{"num_hidden_layers": 8, "experts_per_token": 2, "d_expert": 192, "moe_layers": [1, 2, 3, 4, 5, 6, 7], "balance_loss": 0.000186, "router_bias": true, "init_std_router": 0.0224, "norm": "layernorm", "norm_eps": 1e-06, "tie_word_embeddings": true, "beta1": 0.9, "train_tokens": 500400000}
Below are experts of layer 2 (counted from 0) of a mixture-of-experts language model. Rows are named router (the router's row for the expert), gate (a neuron's input weights, with its number), up (a neuron's input weights, with its number) and show model dimensions 0-255. Each number is 128 + 32 x the weight over its row's rms, rounded and kept within 0 to 255. Numbers have three digits each.
Before each expert's rows: "mostly gets" lists some tokens that are sent to it at least half of the time; "gets" lists some tokens that make up at least twice as much of what it gets as of all text. This comes from a sample of Wikipedia text that the model never trained on. Tokens count by the router's weight.

# expert 48
mostly gets: " f", " te", " develop", " produc", " us", "-b"
gets: " f", " se", " ex", " de", " pl", " sp"
router:212092151086132105097113088215163139125156129114079160133144141133145130117107114117133129104176161154166124139127167109079154086124162081131108123114092114083100191148117153109111098106143126108147162087118109143128091129093167169111136149125127135115124162115193086084145091089121159136175114050160109187097070137107158176104139139127089124062156130111160157179155168146176104139155082093196145145118142037186158099126147169068135131110160109068101171105091177134132131085160128113123154097126183087070137149103147125128151119126146199080109071145146129177167180130126143143160115196124150115166098131160145177176116141130112081124187143129080148080108097170128034080099108136110105139083134135144156155077125088137138103103103177144126075107108167123186109137107113
gate3:136174116071167115148120067113137083164101150142101167122071123202099071126095167166128126094107142090189155159186145127180174131152136117158074179162101180091125116145077107094128067172110148111159175111068051091112090100176140095047180115146116128179091153181114103100110141155178158114154122118135086099144136156190144190118090096136101141152083120141080096097129160140183100118135072131092110151108125074138122143116151164144118182126137113133132154114164105140148118125130161100137140149173146128112145102183116130098129128077118112108128104143149189170099156166137173210181145100130107131089122077106096118118079128149134148073127131161115126106069089112174147153060092182118076117139114108153098180160101106135121111127105132157090072176176156118163168169120120
up3:103093145162068153089146131163134131157141109134171113189150139140207103142077114119141149159158107124158062081122125116087104177111124144116182121122143117126144157140139161140138120168111164107090083191149132167103143116103122129207157125098121198154178162094205108122131133088096152104105191158092175166154091126088093187152120127087143085063146131158126124158127043103098147163123141098157105143146164157127151158096111078109069123162131108155144099155078152197140154088161108096115037093069139085123117146130117190166192176169108124144142154141044126135148128107116131114163124152168158157158096155127127127092135070131137124216155121135095109123138125115128132114131098121139142066048097103114165133143183120162129156139115136087118150121090109088081118055153112
gate4:161113102110180150135097099108124122168135164178123164082154111093110109095041071141157137109144202145103088152127083125106112140148152100145131128105201160092205125082174153098135143138096198116138112107147166118143149135132134134103099139148138171097172080125093088092145155104120151131087130123049076113160081117112157155171049168102122089130179059136133133111169113123116130073169148153172134142078137088103132139172137057103114154110104110109108167136110160060145109121112122118124126142091118134146140156140076148101167140142130165090114142097100171141110116101183188112168095127169167129097134086168109111096130056142161155114114148128147114102171201124152096114159155131124066154236164133072156136210146079131125092162177143086099161147115115106106118151087152
up4:169115072146117150080050112139101128130112120152129086136090138105176190192157075133103101134157194092128138155099090096209151141101142192083157146127131126135123100128120089095159068138151194061134108062119170074144163084120156119156101083116154135144125176112157102092148069108126124114058127195169136087081136178121093102109137045099101090099155128170110150120136117095114108073066130135111084128107128130078151117101139101136131137134113111080107119118110133207124151136135150154074149108162145126149125121172158182177188121106128118091095117170166071162188136117139193090152121113134155122081149119142099133150125084192127104116117119111113172113163152097095161181161163132094152083157125155109170179085125120110139131133175146168149124154140155172149097084189158
gate5:123130145085146072088128168100106205091165133128158069131087086104120182175134117126087151132124146127117088112106098140110123149103135071121112112154131157117123106136195101120155123121106123079097127150064110203167066131089118097127148125097112165081175139174124123126127126123115180145124137161157083097146122092112111162154098183132121128138114147088188200147191123172144079112184152141103118195083139093177154104143118165098122085131146180092169168129096144118166060134100123141132172100135121169096080111124148108105108064120185102068101114115124174116134084128129126167169104123165093157106078113134135090119177134080159155130115134136106143212222110063122066114184122125102115135166153115082144164192131143148106160148137146113151207120165153123107152132201173
up5:111139125102098152158117131148143110165174128090131120165171083125145118066128140170129138100191173125125167136080113105130139157110077060139096101134141168085152138042103088146082134139111181066126143132069163094118155123174154135138092134164159082091131102076106216125182139097181191181093165143141171152167148165164044129110121152148065135129130095147142112135119140106140086132099124076146163138144151154134100087099168142155104183146126135118122123091123145163154094082094137140149101121163192059135076164108118179144168161167167122151135157097073105119093126132062142128122130109073199141128140174120088133172163072125140099187155144112155128118094099123040165083106080158106132089139109086174139162115171133135146154068120134111098091149150154146122115188100121
gate6:108115177087124084076149147165133117057195092211139117146058154122119154146185134209133138108125115075220085102059109122106138120136133092114178098122084177114070082091136118145138122151161097090176132087102073144047135178105132100089100132147089120109177110162130167110174151133119148131128138178113124129075099120119150189120121130111123112110106159154144126098107079128099133107124110064128142139111140151108144142175135156132120166122140162147124128116105118117085134092152140157114125143137174166147113122148121128119119107128099120079054078146131122179176125108191070120211066120156147135098081139077143108138094086089148197205136124113131108121144115110117106157170135104212078113136178138148061124149136177077107138154158157082132164085122128115099146160142170
up6:136147046138087126159142097110149091169131144131119201143133101120139123128117168117180152114102129174094146131136192161154081125197093190097157147186135053165139114129123078148134133085067145177120098149104114111135194097106127120088161150142131137150082073175112088203060123150185108101082149080172124110169149148119133112145113124134138147139150134170138106105158160148152153181122066128096113101148123058164121123162142026106166152122098064112157089171102142117125152126157084063122180126105132156130142098132108154123086118144096102128138141110073144082124121149154132165092218089096116181115180053147140125128160132151128161081124095136141134148125133157151082112149137163080195101075151083099154157145122174106149125090121128117063116165163170166148128123102104

# expert 63
mostly gets: " Bl", "ue", " bl", " Hol", "ood", " years"
gets: "ue", "ood", "y", " R", "R", " Bl"
router:181096127091150141154154085222121188136137152119075172176117115163092110103054100099171088094106107124134133108174129112102178158082181090098121094154111128136109097197132198062108114180154105157125163121109170117134127152119171137084084137136136124144151166104162104134132055124159188116132089105068106132076073098168125178179113151132091103079151122116098142144154128144143090142148127104081161140132152109175140121135107111026131153192126145090144189059145113170107111071159108066168124096113156102104101130136133165152103111118072146161140049166098150164137154142069117166129071108124141147202144137105135108195078181107114112147121107136100151121113158103125141093093108136136157102074081168132114122107129145100148104147103176158173109107095137124142144110128106
gate2:159135112121159148133114090125092129127133092119151137162151080072114143129082147164136121111142140155106102155113153081136153139104212092132162117139169126104128176131127119113139158115137161111129116161100112119116128222135112151093127160174092095146116189116152153097179137160119140115161141081131179117178135138140083190079120147152074096075153103103110154097096065123157106159140142150085100065133136130176200177059141087131103101130081099150142164161150086124209181090141151165141211096100142108150076118162147160133074114142127134083134096145114163194134102113076146114129078174113175112135140177098098112133093130156132153128098091088109152123068132141025080059129135127096151131120094241105102128119106108132092128155127159155140158096130213087110138121135117
up2:142089128073137131117091138132119151187126102106144109163064131098091052127080128149166109118133163154121097202140123145182128130091148146121120167108141089123172168121111094091103199185124109072135106126148113121074084099141165154111186172120110103127112166113145149162123122111112148068106111084099084136111177096143060118095104161113119113124101100065090119151118101072130128146153150193115070133164075154116163174103130082132125096125170112178157145164139108188167112166134094124078186133112131102136125161162091187145127147103159136111152145177108136144146088084133142212122110188138136111114103132120107136163140142192116171107191078089115142118107161106091115073157111112072122170054123161082121149084145132154133178153118206203106121114185134109086123062150105
gate3:140093094081085158079165130164167149161079137083132091164175164115173130064135190094051156148142149133121151105154143117153135118156133064109094111151123114116105156093129142125142140173188087157127132175111167104122164174116174168100134144157137140106133093136165066147130103113131142117088155139112164129127179081156142163110157136144082074133154144136126065132157122133162160175157111160109128199109119168181093118133039136081104149192137117146111110142094074148096093119058132136111126154088133093146148134161090121177153100148144099134120074172128121118161226076108104132107112214103159157149162085108138164149132111176065146099151139116088151110095129125088137098120121202124163156113112181092085087113114081165074127111033158134108147159117157123119133094155172
up3:159097119097161105122142130093084124152134120079138115154178131138190110130110124110121178074114084082162133126166170094082159138053116129133154155110143126187159100103209122153134145140118147140122133129126079109153147100196084158151128135179131094091169183081116135115139110151162132103124090137100107105167150065095101164157164103177159141110087168113140191098181114135120156072147120136157115132109129078159162145137102123093115120114133158093112136157131133103115141076169128175167102071133155130180103129136126076141110080180111121099138176159117174121121151123190125121085102145207131133149072149142095114094086180145184178145063054088168141124102154191063106166072162090105172135081143038088076155064165100119165111102140159151146154142100133085114123125097106
gate4:148104097098130124096116093143094143178135142095160173183105089101032066154129095142139116128147156138105154183180117107138132139121173121112146199099094150112202151100096140130080115138072122103103128176071102140099093114113115113160136138125162131147195136120195142111102175164096117127132119174106132123063160176151137110121135142152137139070171103154169097105178176138136141098109130125125129102076073158175136169196077100117137089113107061101150118128088201120160094151105118108150089144149098159178085102163173094130144099184154166146113089158109196079134124104097162135084112085079127103201147158136145139127137196133137176132139061142094159149104155102162090094138125058073130141104170120128157108135153138125137086126125190122175178096113102132168141132166073
up4:172130103181163123139154116102170049118171137103122097147113093175126132108126096121114134140124080164141189114123089147113101145116114097113120121127132150140170148165062089213107149097136162105151128149169152109169211170150135102113121147163133147162140158088125099093108112162119109133073139107121161132054067162129107156148216132166102091133128166133105220099144139156097141127063141137131109091066131134123114113113181127133104096156158110100135173180169113153152086096119161127105096126089106147125169072141106135139141185160095157134134079108086098108124194118151147125159185128164048197121097125113138166132149140076132107095108177089156125109193113124077154130061136134155118108148123117161194111082150089082162107121201107145116060125116129106154044109091145
gate5:131104071073143133127112150155080165161139117063190110176150153172138083055153083176136053130083150149122113148137165151051105145071166147094069161116090164123112139075139140149093151142091104133062186101108127235120164144113110132130156104107134081144134177066131091148136118110119108173145133116159103162144151198173107129103108165120153108089126087138170115122131092183181109090125127160117147139141091106143110169128127123100115167096139125118193155142060113188174102109146101112170153105158119145129152171114096113159121110161191144149140128159156156144159121105104140105128068148149101133148120159124128122163124160165152168154130115134109134068105103065154133118090101173113152124137177096141151213129175079126156147109060140135107092091083049078097097114107149
up5:101125176140066117110180122162086122112091159102163124129163090118144144141082184092075147064106162100117147115102129096095115135179166121090187105151058138131083121147143129089166150175139098103169071118155145141136167139142094171160126117131224130113151098167117100142092108141139101138102133153078113147123111115131122131166160107173134171211125075086092088136120114141144126127169023157112102103139131104129092100086131108153147114087144118140154185150170040124149135114156116129109152118162185111142084127176032135117152132100118147100115094147144110132163191129103163146077067159196136149181170123071117127114123058121126113117143139098156167166135129143167141142113081150195097170075114156110140181172169101094152113096093144171131116080084122106117106103182139

# expert 38
mostly gets: " p", "p", " comp", " b", " sh", " sp"
gets: "p", " m", " p", " b", " c", " t"
router:219146155072135120130140100228110167098144099108096131127125144127121113119112143086182105113157145066142123133118139127139143114117122073097148157123091131128080177089145163079144130186174164089144115106100095139064098155134160161119077116147148119145094170112165102110200081123117169078152142089136123136110087132187128190075138135121123143050081096105149190145143139126167116128153119103150069159113127079184165088134083108053114152128144065124088129100094194118114124091154112126106198148136152148094152194171129134143151137109184188116142072103113107237175141114119118149147102155120183112171140146190143161172134135087112127163129107137102100089118145139096134095107136132136088125140122146125106155141119110131096106084167176096106107145136163062211143127124126
gate2:131143142152136137148128143140101097124122130109128142143126107140092154152152119139136100126149082111079159133155149073054140131116173108080167203131146104169122131123093174101180121151146127108116073150120214121144187076110115114151145126177163145139130139165112143168094154161179098144109129170088070128067074187099157158145127119129120119087127140212121053128099098127121152132090160198137125137089119106130168113180093127100160123098089044212146161127095106091111134156139108126140132137130096144126133110137102096198169085088063146091140118154131160112164113151129116149123128147092121166085172106134057090073089166202152135075105134152133098146154172219129076143128123064103120098109132116104080136172080140086155198164070142091115163122140179142181129120112117
up2:144133119127113115127135124089116144163099153172151152136185115133110094160127133140120079159144217133123175071133109173123096139138145107138116208120139109046198145064158143084171133085108150115047088142142174159174112074193110059138062080183130106128143072163078145114151141111109173092146086172181156113179151164103114142133175085162130185097143141097140081140095129180103166146082142106094149162148152127123156130114157124144066087099124120119105171135106109160160112128125125117102107149126098074113178120104171131120090173115051111102115128121160094111171163114118160157091205186111093117114148123125117084160143122083129095122121143103114161119144058099141081117110176145100135169143118147166146172192128128163075134120153158117172090144191074146082142132123123
gate3:120097172113147115124098116139104095158167106072114160131156101172115076119168123181086122125108106088062094110094173147107148122103141163084124131081106184174080144120157133082143133157101107205160138137129119138105111139116095112111213170132141079129181144168089105137131155127169181128118146142114146131128155088133142165131085114213125154080121141120088135167135142151074100090110149112193128056164175109112104206117127128066056123142090099135139128112135121116173083161109116119082162107125123172175165106131120120101101115111144107160179163098141137055063140175131110189139114110100093131154120150111142144153142177137196121104142082181110134175110116159107171134058197097119169126150092055112050142059115157117121136102091152143139126155139147134155130052102099
up3:111164115145125157131107093117118124132130120126067095122166135097119175106164110204175152154175125121100137144096165151089062168104166156091086076138104107143115137102135184132145131084113103155132180152112074151109156151119146091154132120119082196123140101122114175132146090163149122157223121083087096073164089161191161113108121124173171086129125107133113183169178086136164167172171164124188163135132174104131133165129123156131056100121101124161134065151102152191120130125132162159174152112053158129105121116070147089057090154112145144089102074103114068103135160084096027070130117097130132175093135160149126155099079120083122157084128089151147122138148160164110148151149156105108151136127133079104116087135161172161188139116135103135149110167165086099134113161179121
gate4:177101104108163096153225137161080101131123109112160092116171133127096141139106117162080157132122182153070136156174100156129137089139147157079133139142140120145156093149174168151133049111160114118116129158127095162143101098042075090132107068100115098125136144121102085134117135098147144112131103207165064139143119148158184096160090135113117122124127157181129163117207100105137080162086158121189164119103114136122126140095069137055156094062118105164181129130120109165134193129158092063179123132100109081133074114099120104113154087079149119176143126110088196134095174105130102168140160136083133171122109086136145069118128108151073133105107139191151141129097097169154120074221136087146087146151143173099192147123132166095123151142107124094130155105158126150122130163111086
up4:122122113090077159118148123131103076099181129125143109135126146106126166150088126122091168108117179102093140152132119154187135092170129133092132153082109122114110124152168133118189120106152117123159175141120098098063050150119077030117172081164140106096113118161134172156142195181150169097190132171143085133117101150137213084147088099134200160118100172178161091155173117100095103178105153088140125104088126130081094142137123065106214114115097105169135144131126131158123157119190046122135165133112136127123165114138113119090122118137189123119147138060081141132115182124115093115155146122101136109163088127117163163124083092108087170130168189163141079099064124144103128169150172095183092115134096167115106090130194180086088072096133139095126143117153120139174126113148121
gate5:126118132127141092127159084127097087133142137140094128125112112123163158138129145165066154149106183098121124118124165167140151128092120156111174152137073109193134145204174108082141112119150120139168119084149115093116134168114142090138144107123141117110134142177128107126115129146157146103109134093088102113136089109126190141163111090111106136095105161171136120067152084128136164113169098136153099170124136070140106182084123061079159078130096147129185111107120128075135136138179107143117168113193173128132117122104079130168114178115102151189180171114096098146130240136152148152123144117117131105145114000106157158111084106107154143060163172095154082156145158139144013129196105115099141084080123145158102132075188085083104160150105143108156108090187133153120102091084154
up5:117104154041110150171128149132107105135116102069072129138104147150165086152100100091099128147145115106164102057104103119137109126095082107091113040116125116144096067218072112136108123154067094143143085112132157124162169144121113146167086117141202181107142070106102108184102124165178163171070183173098097125149140123157147121135145156174078094110139117154165103119108125055123140157162165108168135142121120189124104156163154111118079186131143107139195124112048133160111109100074124146132164125119137131123108131208095099130143152092149116172176146113080141115178195155124141191088122117152177179164171111072109145130109125133096110116185101157125104123113124165136166168131134141210059135154105108150139170150098132130143138114121117161090155094091139110183125154136134

# expert 5
mostly gets: "istory", "earch", "ography", " also==", "==See", " information"
gets: ":", "ity", "ated", "ate", "ations", "ates"
router:171094144070190054146190102194142178133126137152049125206116125153108123123131120117127107107174182134172059119199125069111160136128198063118105067146125138132143135103137134107078175116155155073139144115129110150132103180123172124079120099102116147132084166094183129047197122089139175108147121121103126125147116119108138140122135133159142138099192169090145159104157072164157082103148114169132112149141133108167189120114127127055092144132135090106133134096125163148143158086168145059133122102136154087035145108127173146137152114115141180147106072173115172121147164132092115191172098164148135160156138094190118140181156165134136124113121078087082134118162164124177128096112125133080122149102093125072122129109139079091105137098147151104120081106135141116132139097077129
gate3:192082133093124116141158076136108100096132122147110154107208164104089095057085106170115088112132142133120144110186084093115091172160129110119127159150100120064199144073176150113139111138134118172145155136178166102094202187139161111111130127103056154149153129126145118101161110157113143109154058147142116052117143137162155138116132156121104186116152091120122118102176167167117155129192069078106128146156108156115117194143127165115135178138113088104079136106109132099103118109130127100116142123196170110096168136182141098092150062110117138160142127134168087145149088061146127169095128184138124055159132108126100165088152124139142138154075153109140121077167199103160083129127067129094111079089137138185104156144132077171189091119135136125103168124136191171095100136083094
up3:112129123094113121140106121113129139118111120159112082154131070161111141145140135161122104115224135105103162125124125125112152140205142107104065115129124139114120086080181132133081081092141101183143129111111211160155116116141127094139137166125174146197132113175155148188113149133155182135080154115232122122120128173141110100111104142153084145150117095119143135036131150154068106144182124106156169113140090133093143105144119175211108095124072124051112139099075128071120095125144151122166125114132131130096107143108159131107110108150139095106073208107139149130097055102137114115166119150210097074148161109103115140101089096131142144138080073108108157101158203160135129105116105155157124047171133145099135174120124198086154155146140109131107193165179090156085092127155106
gate4:188182122081138138176129092141108121116096164168092163100104093135098085040119072153089114127113129123160148122145110107126138096189135140108146076088113152159128129101116110147159072127122152108129124101145115085151214099190162139108064111180100154135106125118117109082102078208121123169149168083092110119112175136160167146090160159198063192074142180116117158149069124166147182107141130139130129176098090151129131191116154173055139135154078143157092125156153105121124161141112136140102135149130150178112171118136099104097201114138152106136117090120147114128123160144140097060184100133126126122118108137131148120131106154114151120160163102101142080166076189118120140140180117049070101058156143131120070105132175082080068115176171129174135107132116068120140149137115157
up4:137167163145176098166084151130109118135168112103187119129142113105153094165104118091141145107087104130147090106179168132096123132110136153201153121110120117144196110172127121084090157145137083148128156142196070134100134153100118062163141159140145100139171138095127125140097153166089089122187116139158166077054179101107121135150128100078119093129132118098124161132149137118127097138119075100156186135113148158143094127184106148151080093086120161124131170072121209135132150120119168087219115129107166148161157098167127100162086139091146116115208136110100087159152098084065140131103161077161152101100115137154062143126067105116136127046156178125133116120142120141151110143120102188144125179111091087103202024136166140101172111160075148102153153076115170138117167114109158
gate5:140149096103160112126076138134109141118154148156151147170095135161080110137126123155165127151141136134094084173146158118128078150196129103097132086134159075098088131196144110138108158128151093175156092093121104086109098139106140123096105105070113082140120100143136166121110135126114162122165058148165111145147145122127103175124149119123112149090090166070100137184172080151140105118177095109136130086092165112141167066194111206125136111051137064119102095129160175194148188111163128165173147201132180126104135123163141103094143084163161159142127090088120122128166149166082132125142092183126124131173131157182126167105067145070108166133099126135114130119177155066181174094137071122120176077114065186166088122128046099144092127164088154133149093124132059128133124130144069
up5:106154088190102173161119110145136140087100113155139109123086140130131159136115110105145146086108073113149071119104168141178154087140142114163112136103126082119165140078157093139109091067084185152103138180105150143146091147140113159126155098165126147105122073142122110188156137141154040208118104090111150144056133146137136088132070137098172205124142118140128090108171168128145127100116130162168137179149111114091059155117160111144115135136098127082142153122153108051136113083070120151129169050097154140123158131090119105173165150127112111168193141116093107132107147104090103099126121090111159138079129128110185117110142116207185129154187168117144128179123112215149092152161148109113105044087139097137157105140136133109165080127194090092110135137086196154154185175135148
gate6:200111099137204082135090102121156119118149147085065187101169136172125074139151131135148148093139128128153134112163158108086169076134119025152183130091131178063119151111138126128193053088138094147114129069215148095084172176114164089112135137132152126164111129142123094137145115151110148145178141091082130117153154176139133149060180073130153121101193208073130081130122128146124137133136094132155090190131115086120149104139134132032150160189156149130092103067102115092078125094169161098147068175122160116099156081148153144114144135100130146093164129124109126124121144137150136160161112156077169133124179110127179112110116121133156131139079100137138083083119147147136141142181080128117081167119098099194087070148145134111127137147152158099096150103112140119183125108132121
up6:116102108157101099146084089110108120128129120129148094129203136198172142163168127114150165155117111140073120119131087103089141141115124099137096098107153104102087151119144189141113089155101226129146165118103133138115164187147074107126133135100148157169078102112156136159183154108122149059080149085110126095164141120167129117184114126094211057154120074171100099107142102091130135195111070116153104131155085148161156109109197093160105092161111137168126094062150145087126093105166134040095130155103160155124114125158055130074144121177182128098107135197111177141135162096114124169090103114113142157137145160068172138145102141099168163159144132143155166185157115153073122140131124116194126112093144131126168110075105072097058121083121114114099170129157145145125128123073152

# expert 54
mostly gets: ".4", "–1", ".2", ".6", ".7", ".8"
gets: "ing", "ed", "–1", "00", "5", " 0"
router:175140168069181075101155064214080142088088105117108104156171133150086095106119148131171100079168122122120094127114141101112195143138197063122086111114126119168090149141131124048091148111162131084104104100124157111090099123107165172099104070128119136165123183090170062083177141118091130066199120105145119080106116104129165164163168144124103145108150145127160183133154121154172127126128127159136098098126180143191202129157120148044114097133118140080162143101171156119139111089189151118147138112119144150100164134136135078111141169102131164070085095121123120138142107146118114162162051114138061140200164119175116122153104148138122104151120076107072159104156116154136079136124143080127125172114125106114136147138144179070141126106137182114168184109109095149173146116117085
gate4:101154162123178124090108102165117167160109075115106117180115138143103122142130157091122119110165162082099077166085135135186116094080174120123101175139092112102088126123109113116130116119105186109110113093149106165152145127080094137083108155140113165151126130112151048148133063158147143149127170111093132144094138150103200151161117128174084048107155156107082120122153152095176094106099109150066180140104111133153112115124108147156178096183093162140176073111109122090099184138135100160101124117127120165079120099096120127171171119124101189143185163123141132094117165095135108119169124145167107096105163158132181088117172154135134075148119072116075157156144121199111064122115073185182135100150126122180166093145095144148140110133116137097087118175230182138061178165115202
up4:119138183125124152127148109143138153154139115168157125147140122136160069117121138139152093115139107105133134108103144109122142131110119114122117145133168085079122121158167140162171068127130088175115107181103127069086086104165150139103084122114060130164143176115155116131205114133160071098189154097123154156153164119151152129091087134059167123138146124118182084150189150169134124186134077165063179112117076158092120110163124104135076074171133070093097140114125121147112185121102092136137127130169155098154215080171109175154157124131137149035138085102106150159137080178136098142134078171142124096178160191107103144147175097101152095144175015094139127136128157096140110129150085142161184091112100150144086146175105077111097111126093098071173122118139130136135154166053123
gate5:132125146077177093118101111133131103188198158145092185167144119136134091194128139116091092092181098122136165130146178088074141145088062115169161158077130189119181137098110112125156179136137131089133103109132142147079046152120115165139155161121138133174149145117159128142141127114139136103144134084172115086127158168122111147145151089094118164121146185111162210093157150111120172067155101176122104167086065068163156095115062095172147098068118101163117133098180159077156131139166121168142151157141149106116127121108147086169178107114052136121074177123136137129098136143112047174133174127091125063122144117083084106091120123174153110150136138118176115052097153123153076161068123089136108171119135111154151150108115140125085083140169120095169151079124076141140158131132114
up5:148102130141176201061102169120112139169072134095135087140100126137083132164105062091161117056090107072180203119151112136152096129154130148118150089149153117097076107135118065100192121149060169130136061112103139091129174125110132146115147176163119097149143101182095065156155131129139136142181136098090152132149130087084160170108140142087109128087125088166121054153078120070151149128046126163159141115131120127106126125178130180127143120175098149095147045110136171157090110103128168143130101165134134150136125086192123132078202113144149176148075088096045135185170114121199169136099115134170148171146126098110138135130096160103087143131140163133091127145107109141147124109114110138149085129139134103130112097137184111160144130168143133181117208142093143168140135138086128
gate6:113164136130120148177143126129128185142116134101134102121133104133138149124108167064082171133128099095065159111133074130169149106123140107139078145078168095120150134123127093160119140104113147126133152064195140052143164236115165128108093135100165117067109143113104145124117114129124087079114041129173129121132070163149143112099131126148098123109099147132108120178126124154083173154158088132138133139151132121168118112166149137165086188118118081135137189112147146128110162073161045098155129180163213130063061187079177108164124117177113122129121090066115151114138125130142098153157090104113128138150142161098130059097160143127156145209116108126154105117164120208164135156096063149189184115102086123156144053160118125095140158147142166135121167142087181155132115108164141
up6:096133154121165124172114124103113156140114104134132098150143095162190154104087165102145121100157051139077109140179095117170182135078129172112103084116186091167138112137150076093158149101187169142174121096143154164131187137146129125146182148055199163151111104149171138154121065163115126102167122112144142174171101098167198123185109130037101116138122122195083101168143102141191167119105064119092121094133101101123120103122106122109140111130135069163195100107076150096120096134095120113177133148126119075137074175131107101110196126086127123093111169058096141156062101175099125094129158144123188138147129187166110126095131133116128104118102129094117176154173120159145174155120046116121122161115090181100082141136125099112146118128090104137122168122146169167151153147096089
gate7:121143146123126126120226120133063123118165089093106168133078117102081097087108163136142089125084178162146168191194108095099121150141165107121172101148107134147124095101157096125239138117167133104102178167109099154115116111081155109137093137154119129115115080080118143139127131135121192143120076152161098077174158167148151143053104057113172157105157136076104117141125144189118113112115114129133137166180128131151123112103094111109143176107107104074075126175102123117148157093117150100172089112083127124093146135189107167075100135137142193133125164107157117146163119137159201119182132126192132136120105140146144142109114155078199194110091143175105148110133185095159082108093068122127114095096149095141072189138158108128059103104121131155136113113146088107052081114113143
up7:121143120152104094171158128140124097086106116113110214187067093173097125128133164165133137099115115184181132148197185111118102118136089151098106120189158164175128195120131184078110185151123191178102154115108116149170169125034176187086177118094063135167198118108102146093081107116138177134163165068117134130121123136112112138093101149122156090086100087131074116161098087150095122086141099133165121148111168143191137130088098142131139213120147127155136114125107129169137072175128159130124111135129107128078104108135143108179084110134092176140111114121121168087117147083189118112096174180143092158151087138163056080146105135116116125128111138151164109135112159089105115121125127154123120156143144145073075080129159141131112106138105035144128142140079104133121062168132138

# expert 33
mostly gets: "ro", " d", " ac", " al", " ar", " sub"
gets: "ro", " d", "c", " l", " c", " g"
router:190126093082152073147131059255093132163143156125087171163155171145168101100117121106143098080120168110126143124139156126103215131102135103109099147117107126152064125118144135097091125156169158128085186080141120128082120156119181089065075144150103146147095133082179116080100094129116113146148100144124158130159090118184096153095150118098103132094123089105094184145143137090166138091172088119185168124140126095162141109147119131068147165168154085096159140043135138142127151075167097077104109118132166088107121167128154171148163131088129163123117115116083108208124163101067151129153125127167121107199107151150182112204150142122106107184113128086101157089102135125116091089102120116144108114122133154099124152089138119149120149181129162119115146124117135107199181099126084
gate2:171074152136078157185127087134162074136111143165120188177161104143073144129104125175109151097187131090120070145144127164159200128133154143113112143133087098139088135171090106085154081138093105088160094138125127081140145105119109088155150103139195130156132123111139120083096108118068085153231137118099119135103163089144123108126102129146139089142104097156120137157115104107152191101142095089207154134089145130129179140198138120165092164106100126161117156121069063139097126161143136131082193158146178145176095125130120112141136149080104150141172124159083161167151156079125119102155103133041168103107110082136074154154147138107111137141131103123119105148151135118115085178173068143175183187045109151081128112178199140109099115126133132109103104103166188112131115097079140
up2:154059104133160132143086151171182123152102157108064181118205120080108128147117224076174123129192112114101125132145109118139089100109107190157098121078097090086113154139127154128154115140148124110136078123145148160178091098169105143158111066164205120060184176141174133139120143133088152128115122150162119166129115112108126147092121122112104104116175128182148119150106104134134094116097167034136163128123107087100190115116134123104134103139125109191112071125161105106127094134136133123097143133142164169159067173096156142099140125099105123153073222150118170146084181076035101120146084126131137196119155128162140088090168133114051118117115087115095125079176093108132121194095086148163130122111098121115131088158139133150173140154114175138135105179131156103149120088116138
gate3:150150128127137106142172149207114111110099100130086103138153156136063160087154147115143098081116103109108116148092159172099170124134171151081079086119119107084055184130110100177148134114070132159127124166117132132108175186089124133098182166162172134196110095146138085114097124110147093143140104151098123161099074165127136157091148109159092073097127131158112079112134110148126050056141080117133156112052157112170142113134095148131148062152057126168063099157159166048141119153153132135135066154116101149149140117070102106109157128134081147096149183118140122149106147131133102122124110118100112112164161140170156104173173112062140175160143147169142100107093091225138137158080122108137120117206113103136096187119165126102155105116133116112094136125165176203153170139162094
up3:133143126134158119152131126191138114129101122123088111108176120086104171110154190115136065094119102166137112191126137188133118061108166166105112084085139079082056162129099130156107162130096165166141135140140148115130164123079072164143185173149169113171160159146129131152066135157133081149145132125044133170109097184144132150133102128133094055113082084182094127134121119150141131105149065084140153144031145128191131055159129115113125094147074138149093102117155138067060127175126128147131132115137100132139165135108134101125150124124114118109164194107126097127096143127126068116086156124073127140193120157144099092135172145110152158130106135236129126075144069180086125158105098141134112122178085137103131145063194121112156124161120175148109149164152165155103161099081130
gate4:114175084085139108065122125168081148120190088115170152210134093170103128136137110124160097136135126159162134157066144148146128197154178125122151130104125112151072162137142176078190182137132083134147061079124152171108102126079156109091172126180165121149161126097093124148117125121097126109192116179108128098107112077123077081156177123160162137111137150113151128186084125125163103136133116092092082113090189152124114078199096099128117060139091157146134137119089135080179131139106120137093132117096137202112137132102129126075160145141150117088119144127082148133122100094189120155128192130112133155159098117121131188145156045159228143172121110115080078135117120093111169150091108140168097173083140103119153124148170129101151186086105105110160173078148134143130157067149128
up4:110206102136156133083107090120144170045128125157154160121126142144174120099095111160185129099147133058169143119158046158155126171132126132194171115158091126123203142158126104134158118109141185157132138088145129122123117100091165174104094080095132096167096123118190113080139136142128145171140131133106110131129107130145119111128121130113112045047107134145135107119170107108075158155120171101138077121168112144091132097071146206127125101095089124065069151103117091148167153171158103142119081122082119162098066163150179146073155171156083219159156151136149084122123121103112161113074099166109139106152093107129150126103157162150117059200148096115113133119148146069139181141099122107138108127115146156187147200123126098090130132145097164114106133136083140117105149172198094
gate5:131155104136108143175135136117154167152119130184114124141109083132118149144149130089139149124114129154170198071174063111182132123139137134171155083085130076118060098133114151150142125136174140150121151101121114127149137087086152104087130147080118144126213067187080151090116124168124092165112123120054106091125139138173134176118047092116126155148125154111134119170201100085142173179168118203076162141109140112139132050120132168099182080133121178182103112104152105080191141145143154166118153137120120174123151108117141133076061129121130113080159093042105101125130118119105121133119114141154151112153120163144128120168161115031117181096156097122085131182130116105093177126129127107122097096144101158132105105157174124140115104103123134158102171118175064101106155098196208
up5:135146132102110112146109136162112154106143095188121156110126107090142105143163112064119119138083105140155153091128058083119124069173141155172160085134167112108042084128155171176138087185128094181107194092121137073156131070107153089107164147096106104115143107126114131105148143117121135133099097144118118113052108159122059160149082098090134159090132158155141093181159151080158195162168163149123199129110105085140126096083118138146144106140136145164093114098130128179158154149133108149075152100156153175135097123107098139091122147114121136113142116131158175155166055117182142103164083174129173094173162110140163158152180193009082163103184119131111138154081142079098185115086127094130127051126145130138092122114147123167155098090106140114117152145136115078072108113171125